From a checkpoint of a small mixture-of-experts model trained on Wikipedia: 10 layers, 128 experts in each of 10 layers.
Below are experts of layer 7 (counted from 0) of a mixture-of-experts language model. Rows are named router (the router's row for the expert), down (a neuron's output weights, with its number) and show model dimensions 0-127. Each number is 128 + 32 x the weight over its row's rms, rounded and kept within 0 to 255. Numbers have three digits each.
After each expert's rows: a language model's description of what the expert responds to. This comes from a sample of Wikipedia text that the model never trained on.

# expert 54
router:123155131176105110182129082143144165137108170082180120146070136127147091092116106098097065133192152124104144130141172132142079163152137139156180111136067122150132167160135131141101178141124169138085096136145088124191150155144100092119082157106129073086124135137141165151158089084131135164106107094106111089142155122128140158154083121035220196118147190174155110106102115107121086158103
down2:104222135159151129138118100157103115138101092106218129149087165079151128164136176120135124149129150106181156162099179101093114139131140138126190100146139110136176129107126154154158092148148168079104146128134127089079148102093120135146093154119115166135107079091109164157095184036117163091185128186114123170121135173118142135093140088091143133151219119129174136094146088121123142190148
What it handles: First piece of a lowercase word after a space, often a Latin prefix like de, re, dis, con, pro, ex, as in de-puties, de-legation.

# expert 9
router:097145149119111147099127083108161084107136107154121091097162081107100111148178167146125179081108111099211109132077159089132139096117169129081150181098191138121155101099115115136110207116120112159160117134160128146136170114146125072134158075131178135171163068156122176133071131183138182072122105094057139138101139073160154150139094080090115132083109116103126171087087145130160139097141
down0:138111125077190117118148095082124093091141114065077137109139102160106111098110106062097084153103116128113092112140105137095102100124098155102187165171086124172151093143124128139136167096094104111094201169065118153125122143127154166112153149142112176155120113064145194171107191060097144076126111144163174074173157086132163154150139129111140143086161092135084099146129163133067141112090
What it handles: Adjective suffixes and nationality adjectives like seasonal, American, British, eastern, plus middle digits inside years and counts such as 2022.

# expert 57
router:121103092147104105059147146128175132072129148144145098077150164111163127130143093077086100109200102115137107164113103196182122097118107095129146087151082153103113137120122132147080128177110096169131157112155116085116183114085116132125084161136075161071125099138129132119143131066131144201133108163173064106176148114117167137045120162154177141169091095110134129067154135143110110188093
down0:110124213080174166097146164134156130123089142117135114132102161144168119134106109139086097135157062102136116151129153125121123145126152144119163193097083117158165149137179066128157138198110096065165106167130119135176139100072104137130116141095102180098094198134155153087097078099103155085181146089167119062111092097152144141136073168120138142132191162156108124112085117065101139156158
What it handles: Capitalized first pieces of foreign place and personal names after commas or of, such as Gen-oa, Val-keakoski, Gu-atemala, Si-chuan.

# expert 56
router:141163128108105084095089091146127100097149099133105178107143134152175116073114160056086045131185132190111138130076108111181113190102047120111126107085087169106094058133113060136109116141107135077148088163170093153173132131101113071170099099115139091097095137130173146099118138097129127086085139117119120156166149138124126094107087172169185115128113145125170086120110141154156125143104
down2:083150126220151110144166146207129159098123142096181142168130195091056150093174075137099086138084125112122134124184148096186183073137056125148112117129135143135140166132079140189121124112095093075166099092107117105115162168125185168110109134166083100136133110158140116163086075102126093154127114117165114146129130091105124163128116156163129123119089146100172059153102135151140144140130
What it handles: First pieces of words after an article or space, such as con-, pro-, syn-, anti-, Cal-, and tor-na-do's middle piece.

# expert 40
router:126126156149103087170117139134184146114087132093091123101132137161127152202117122185130137150127160097114144127106139118110143092094077087100130207152112148087102165128159137074131123135075117096174132080158129153147126083101093139133162131126145172190141129152050122148183110200122112152162113098077118122121149142130065134149146083109218081170127124141062164092154176100068096124137
down0:059072148116101190151128118144119040073171118123118148090106061078146126078135135197121151098121071167093112150143114157140089100124095141192159125182154115127132184138110079120131110142108117099185106147164172098172079160124121107155134162123151159141127139137159129167103072153180128147136128108107116106084100131189154172157115081144132108101087114119096127163125148129185060116091
What it handles: Time nouns like year, time, months, century, plus commas, and, digits ending years, and However in biographies, as in during that time.

# expert 53
router:212131092078137139078131109045078170134126134146168144139085098190100103113219091096158126126118069150093138113153107127113137180155123151163081185156138145190123113098155126088183106104098082065126166156136135102130112131105122137098162123065131123115114121154141090131109099134095143102088108121156138112070151072157118149126105088131125098103061146107178082136086166144099158119123
down0:185155140069161104166096202147120118101148177126146092124111129130119144123113097153090079127079180123052136128088096109169139113124147091138122160153136068157099132095102146077167100202081148145126150114148157081139092125081074125119200094100128123172097130150133086124122108171164110134134135103118144091160129088177069009130128086145071139145151103147131141116118154127111150124143
What it handles: Prepositions following a verb or noun in running prose, such as in, of, to, on, from, during.

# expert 47
router:202090157094173108131128128143104104139092161117119089162125151144129196192102093088126098168085143136067179106099150092099188113100191146154134085084093154143094127121136054157076087147078149136168125135123173140143142189094147145101161141079153119181128177117152135161099108078120106095120162111160133125158138169116159194094161156133095138118119151095085126175117093070102145124112
down1:160119157099130163148141149170109036133189214130140108130074182121031137086077138129139083144127114168112104071161126090093174100116116157148106215112149168126112160149173096114158154165117138130152153102114074100116160108159155187129125181136102107140084162150148130140135132146121161063112165148115135100168108121166176101136161137125067140113141129149095155164132108155171121143109
What it handles: Line breaks after short descriptions or paragraphs, sentence-final periods, and abbreviation dots like U.S. and M.S.M.

# expert 60
router:091136140107142087127113106178133169085167099103120151156154119155109083116119114176132135116212158150100130163169134113078131102082155185111163148122175150127160127084163187098071104085124180194152135132101133101151125154124117176128118090091115098166157120139088061159194098102128165058129119099051142168119132127175142129167129059084126118108160112110169183144159133104095157130117
down0:196175130168117101173081139111088135133165118160071081123101162090148123110127155070154084119088143073185142116139113172171124129149122095178088178120110144118103132105075089160108117132169186106156199110136135131085113066112116116167172116105114123164090141135167073099129086149128136166133130105098107052079079100148077106124105184128124176175149158120183082117130107120146131118154
What it handles: Ordinary nouns for people, works and places after the or his, such as album, band, club, son, director, engineer, archaeologist.

# expert 37
router:121123113070107111135092153130137136136090172136129162153149104153122135055171192155106146117097090081151145144150134148107182121108103058087083092089132150116072106093119132058179112123119054206119145141117127126116146166096127093152179155183082179170144113114086146146087114142088113119132092187177112139115132119076187136095159180166108127112092126164161141122069129113144165167110
down0:214098096139094163159125160166092114132149129110104106122138140131189138122180168083108109172114092149152168118129128139152096109142103099172160169088196157165098119111125137135158123098121108096137139079141113080111170090130137148093138164127140178159179135196106163123179142119130157185102151146129166157118103171171085169135094080159172164087148149120108160191067145129134086209175
What it handles: Pieces inside quoted titles and place or personal names, such as San Diego, Santa Monica, In My, Mary, John.

# expert 51
router:187193084164158164112082178160053207154162135172108152108172108159121062120118121137149120118111150147091168075106080134071139153109141133127165158148143126132122143114106123190144154088082165135106090186170131164171123132103162165132169155126119152104179108134156148114126165111134074076116131103120137109206156113149064159164158168153128111145161121144109066134131138128086103167161
down0:126125091164183095140060101164059141182071139090105126208086199132106183153124070147107130142105130123126153066153102115104090140134114148091129176087186181153098124116082123123091078157119134122151117111131112050162138119096145159073090092120142168144100140118132143130125154081113078158151104214089132144123115159122115083156116123169158137165129135092147130175121083136132166135121
What it handles: Commas, periods, dashes and line breaks ending clauses or starting list items, plus including and include, as in portraits – he.

# expert 3
router:124193138092065136172157134154146117132133106090154162075175084153152191139076151128149166153085167157165103127125193096146081142169136125164155198113166133093081087098166120107112124167097155152159112134082123163104113119134169148065114102116181151171094110122102155139119114213117109135132159100110168106109084124090124132123136091139141080115220128151154137182107160113162154086143
down2:153121151159176075245106133157144178123149182119094148141092146168124141105079106140119162119146124179210149122133158167102164107156125149106103106102086117166165099117156167139064128057077119125141141127160132104137124133122165138172079079070161137175080163111132098133179119105164115182141118164122177108164093157119112170079113122122127086139131170140093100111142086144071134151128
What it handles: Adjectives and noun-forming suffix pieces after a, an, the or his, such as political, social, high, ability, lazy.

# expert 14
router:079087124148089110106134090142155165077143115097078084094145129226117145157114107123143169149158121056182105129128112076090125127118098138121178121112142076160199078162131151134134138128132105141121136198105117113070113067137141144172136148150106109091068170158079089131144200138143090126162125116164145128093132116147145121157125199140149158155071082153170100080144102182147123112133
down8:121120142141121193169059152132161117124131139153137173124135119100202100123115090167101161154125135130162191153155154098081161134121151115161152127154115132087125100139092109098110192127118153055140151106122097144116130187125112090131063093160169115171179149150134089111105099167142154161120133094124159180116062075108134092137150144137174094207067102158142132182097121176209125094141
What it handles: Final pieces of Slavic, Spanish, Italian and other foreign names and places, such as -ić, -ón, -ñ, -to, -ová, often in tables.

# expert 28
router:131150125090164088130168057129111175160158105133081158158168133069135103175173107081113080146130087160067173075184071174084144084148118124118115088139148086113119154090145148158170168110084190053143121136154132187175160158135091116130151126178074146115171166163145125155148137141175108157111122139150112164162140159108113158172134194105125162132103128112126104124107093100099117127081
down0:129140103146178133139079115140108110122115150063169129169128072082101116167131153104142107106104164210101127107109134188113068179155132166152144141104166062127109110153183139134125092099137139076154084166125142145144085137140126100069159134098152111104125176082082141146103165156175163098110155104119124111190163126118135115192157100132200139092152157099127116167146086127175061056126
What it handles: Hyphens and en dashes in scores and ranges (2-0, 6–0), open parentheses and quotes, table cell separators, and position codes like MF, DF.

# expert 12
router:145124109077127158102105168122182125149099163163168070127096140076119146090068142124155147112125115098142093198181109128110138103145215103129168143138110140142112108143162159188132145142112102109142178092173109118117093161159179110124140077205181125154150126139160083148143124156099153068160106156110189106126106054168105085172164111116066092097140109104162144131130148089176163114107
down0:216104123112134200128159110073076102131104131123074121090124153126129105058137089064129156134132126148073166151126141099119170153125078094109138098145092153146134160080119140165135157120124069114113165096102174157153111118149103095072141103111121138141099083152106101141129099222118124111136101104182073070103147149088153155128125142132078153139151114067128097165141177150116069060156
What it handles: Digits, decimals, units and currency in tables and statistics, such as percentages in vote counts, $, million, lb, square miles.

# expert 5
router:186128169183130182134155092153145113147166085187130092098094089056132183125136126149102159152084103090109135138102162063203094121076109107109150164093135113111174052129114118135087124133154113109085128091159123119113116137133152124183106173156157089124099124143167122169075105098121125131124171174125148202137101143047068120149130112125090133149112132158087106170094115155080168142147
down0:094120178145147107178113127116135130046135088126161125128183108136132118159178174059151117152139127119181161114170129074191147144139079072160127130153127145153129115110123189127121130070148141127188198097159161154145144168165067091152107123174135112157147096082142061142140092080047154172162137125146167141137100169070132123162142156126140075113119087146112129116124091132141076105102
What it handles: Line-initial section markers like == and ===, capitalized header words, and table pipes in sports and chart articles, e.g. ==History==, The, Football.

# expert 30
router:116140082067118154184150119137162123169113166123114130081118170133142176134136118160101078091147124069134128166136106081115220091148093098145122121178166114149110092129098122150118106152193119184135137097113145172130121093090096145175150103204079130186138133182132098159114129076127143153086102154151091237097142083104121113117123112132192099159128091156123165091104146120103128151155
down0:090111064138109152172075178126127139101146060198128115138147118106124137166055077199116121154191128115116129154162123162134159077100154114160134153155136162142130161158123121191097109141118099116131144094197161056114122135080152148158117114148159111088134127170124085156146119199119117143131099081170085138102101110123067087123120170161150147179078109106112105094189096078149117143110
What it handles: English-language person names, US cities and sports teams, and name endings like -son, -ton, -ford, such as Boston, Denver, John, York.

# expert 23
router:163127168170118192143143107102164073137137128125150126139161086150117140144077133151068181164130118147164122071154139130125137076138137149043106139119099070191173099142140184137124142165153161161167129127076142160091124095165049154110150118136101142161092097110101133086163128128122083196126115156118103118083166121118134137095105165119204087142096141057164169122143123066174151119132
down8:107153074190142077129086083156168074140079140164067122131172121099207131096104112059106169165123110101135141093128149128171193159179117129154171129143171162122165114097096092073116132128123165144119162114102126129123188119100118103114117124138111109124099106156126167107187096103127109118093124151181126088111142129138150130192144130142143164156108156120102157160140037069190140185098
What it handles: Consonant-cluster pieces inside proper names, mostly personal and place names, such as Gu-st-avson, Bor-gh-ese, -ton, Wales.

# expert 2
router:179134139099189144098108122159145065122082141167102095078073178161129188126079113150155186091111169097111156120165131130089149114134123105145128146108094154111100076148109065104143109091124117109156084113113210127111129167168199151143129118106159082111132095113115127144177153144114121171128166173113158119187180129144096148157183117105127130123067109113061101194120093091082142123090
down0:088117080147168110181071117151140099126131101171120166148143086117113163147077116136185174182102147180158167146091107164127165078163165153136121203117118142122133133209097127135089140146135142130130126114134167095136152176088184183129108121077173110158102160172143112146169161150101175143123094078101125100131119130061183153166180124163120116179148125129085072154167081158117136128097
What it handles: Full stops ending sentences, often after quotes or parentheses, plus digits after decimal points in coordinates and statistics, such as 57.241865°N.

# expert 62
router:207146111143161150086099098079083176115129134092119137134112086195095120161222076118170136161147102155107158108161102120115147138103103092189103178209113139177097111104135123105159138086137086072051159134168081106139103133141112118101154105095145119147126151123121126111099093098148172116083105132160077130086134129170087155130078095117144091126066111145135139141098190136107172118124
down0:095141096145137145068089207152148104105144149103133120154119150165093108157146093129195076067164149122108069087145086155182097102126102117130144117086168100120098129157124087122084129116105040141134126118148171092082150201111139128125158137146106224136077111114095143086145161063164180137116102172100105077095129140066092090158134107115127089135127093105092127121101115139150112127132
What it handles: Prepositions following a noun or verb, such as of, in, from, during, until, between, e.g. studied biology in 1923, graduated from.

# expert 26
router:096099202146097132133129101152093100101143095137105070176129128123139160170170119148178138133156142143123116124076162129153120097109131060157132112131101123109150048101109104154100084112084169099156128166129143120133122177125152143109141149073091102186142209145134119160076112041154134144091111080167101118086121144176163148125075167152146099153151183152108083175109100159070091078112
down1:103159137133076162076146084125149147127138144155158156061130133149187175129140131158044147135138148109117098186154149146064128107134136195102106178084096128127127097160161142124194134158095178175123124142152107147175110109143118091158125140172191116144114102088140157068134134181120134092170145123163078136117180130110041115095124131136155186131092112095115108150151156164077125188164
What it handles: Bare space tokens between words or table cells, opening parentheses and quotes, heading = signs, and first year digits after spaces.

# expert 10
router:085137170102074087184180121142132136176125105179060190122160125142124115104151135113160148087092120122111096150144119175174127172117159074107134089151135097109167072146146109105116102164125143068171150134120160084147132151165114157118157172128125100105120184141120109135113143121121103188159162124107120173149088155166157149116086144133214128136179189159167071121112107175084053079121
down1:120138147164154116093096119123171109151185139158137154134127155158169079098123135158145098133145149127126133162180184168127135144125165120160105059172156140160111110200102072146135174163170138098151193139134062098169145144111161156113163137116160188130183171138097070112130076081156172095120124128172137140157171070114148201177107082138112177166119170091141100154097120130072115119152
What it handles: Bare space tokens before numbers in sports tables or before adjectives after is/gets, plus prefixes like un, dis, re, ex.

# expert 36
router:108139150134128161199152110157089127151086181133175127151115159113142183185099128242153141149103122112152154092184097108124165109111094171115133174141167082146085101113138193123112130125151159188118126103110112106103124050152161169142122101168120121142097129147103089116138167163090161101149098076076129147125142155141105189121136110113131117096115113132107146193060156179128204120125
down0:140151141171075082085123178059131195148125129100117169105144140160134085154170146146101110150104104092094094139130130125177106084226135109146116088113082112199154131110121112121085111138051093135057115143096134065106107182119117127084185137123155120118123185091159139143132139108106117116143166166120141115141125103107143154075127095112121124176163057170096155145118130076138096083085
What it handles: Final word or suffix closing proper names of institutions, awards and places, such as University, School, Award, Road, Scor-ing, Tomato-es.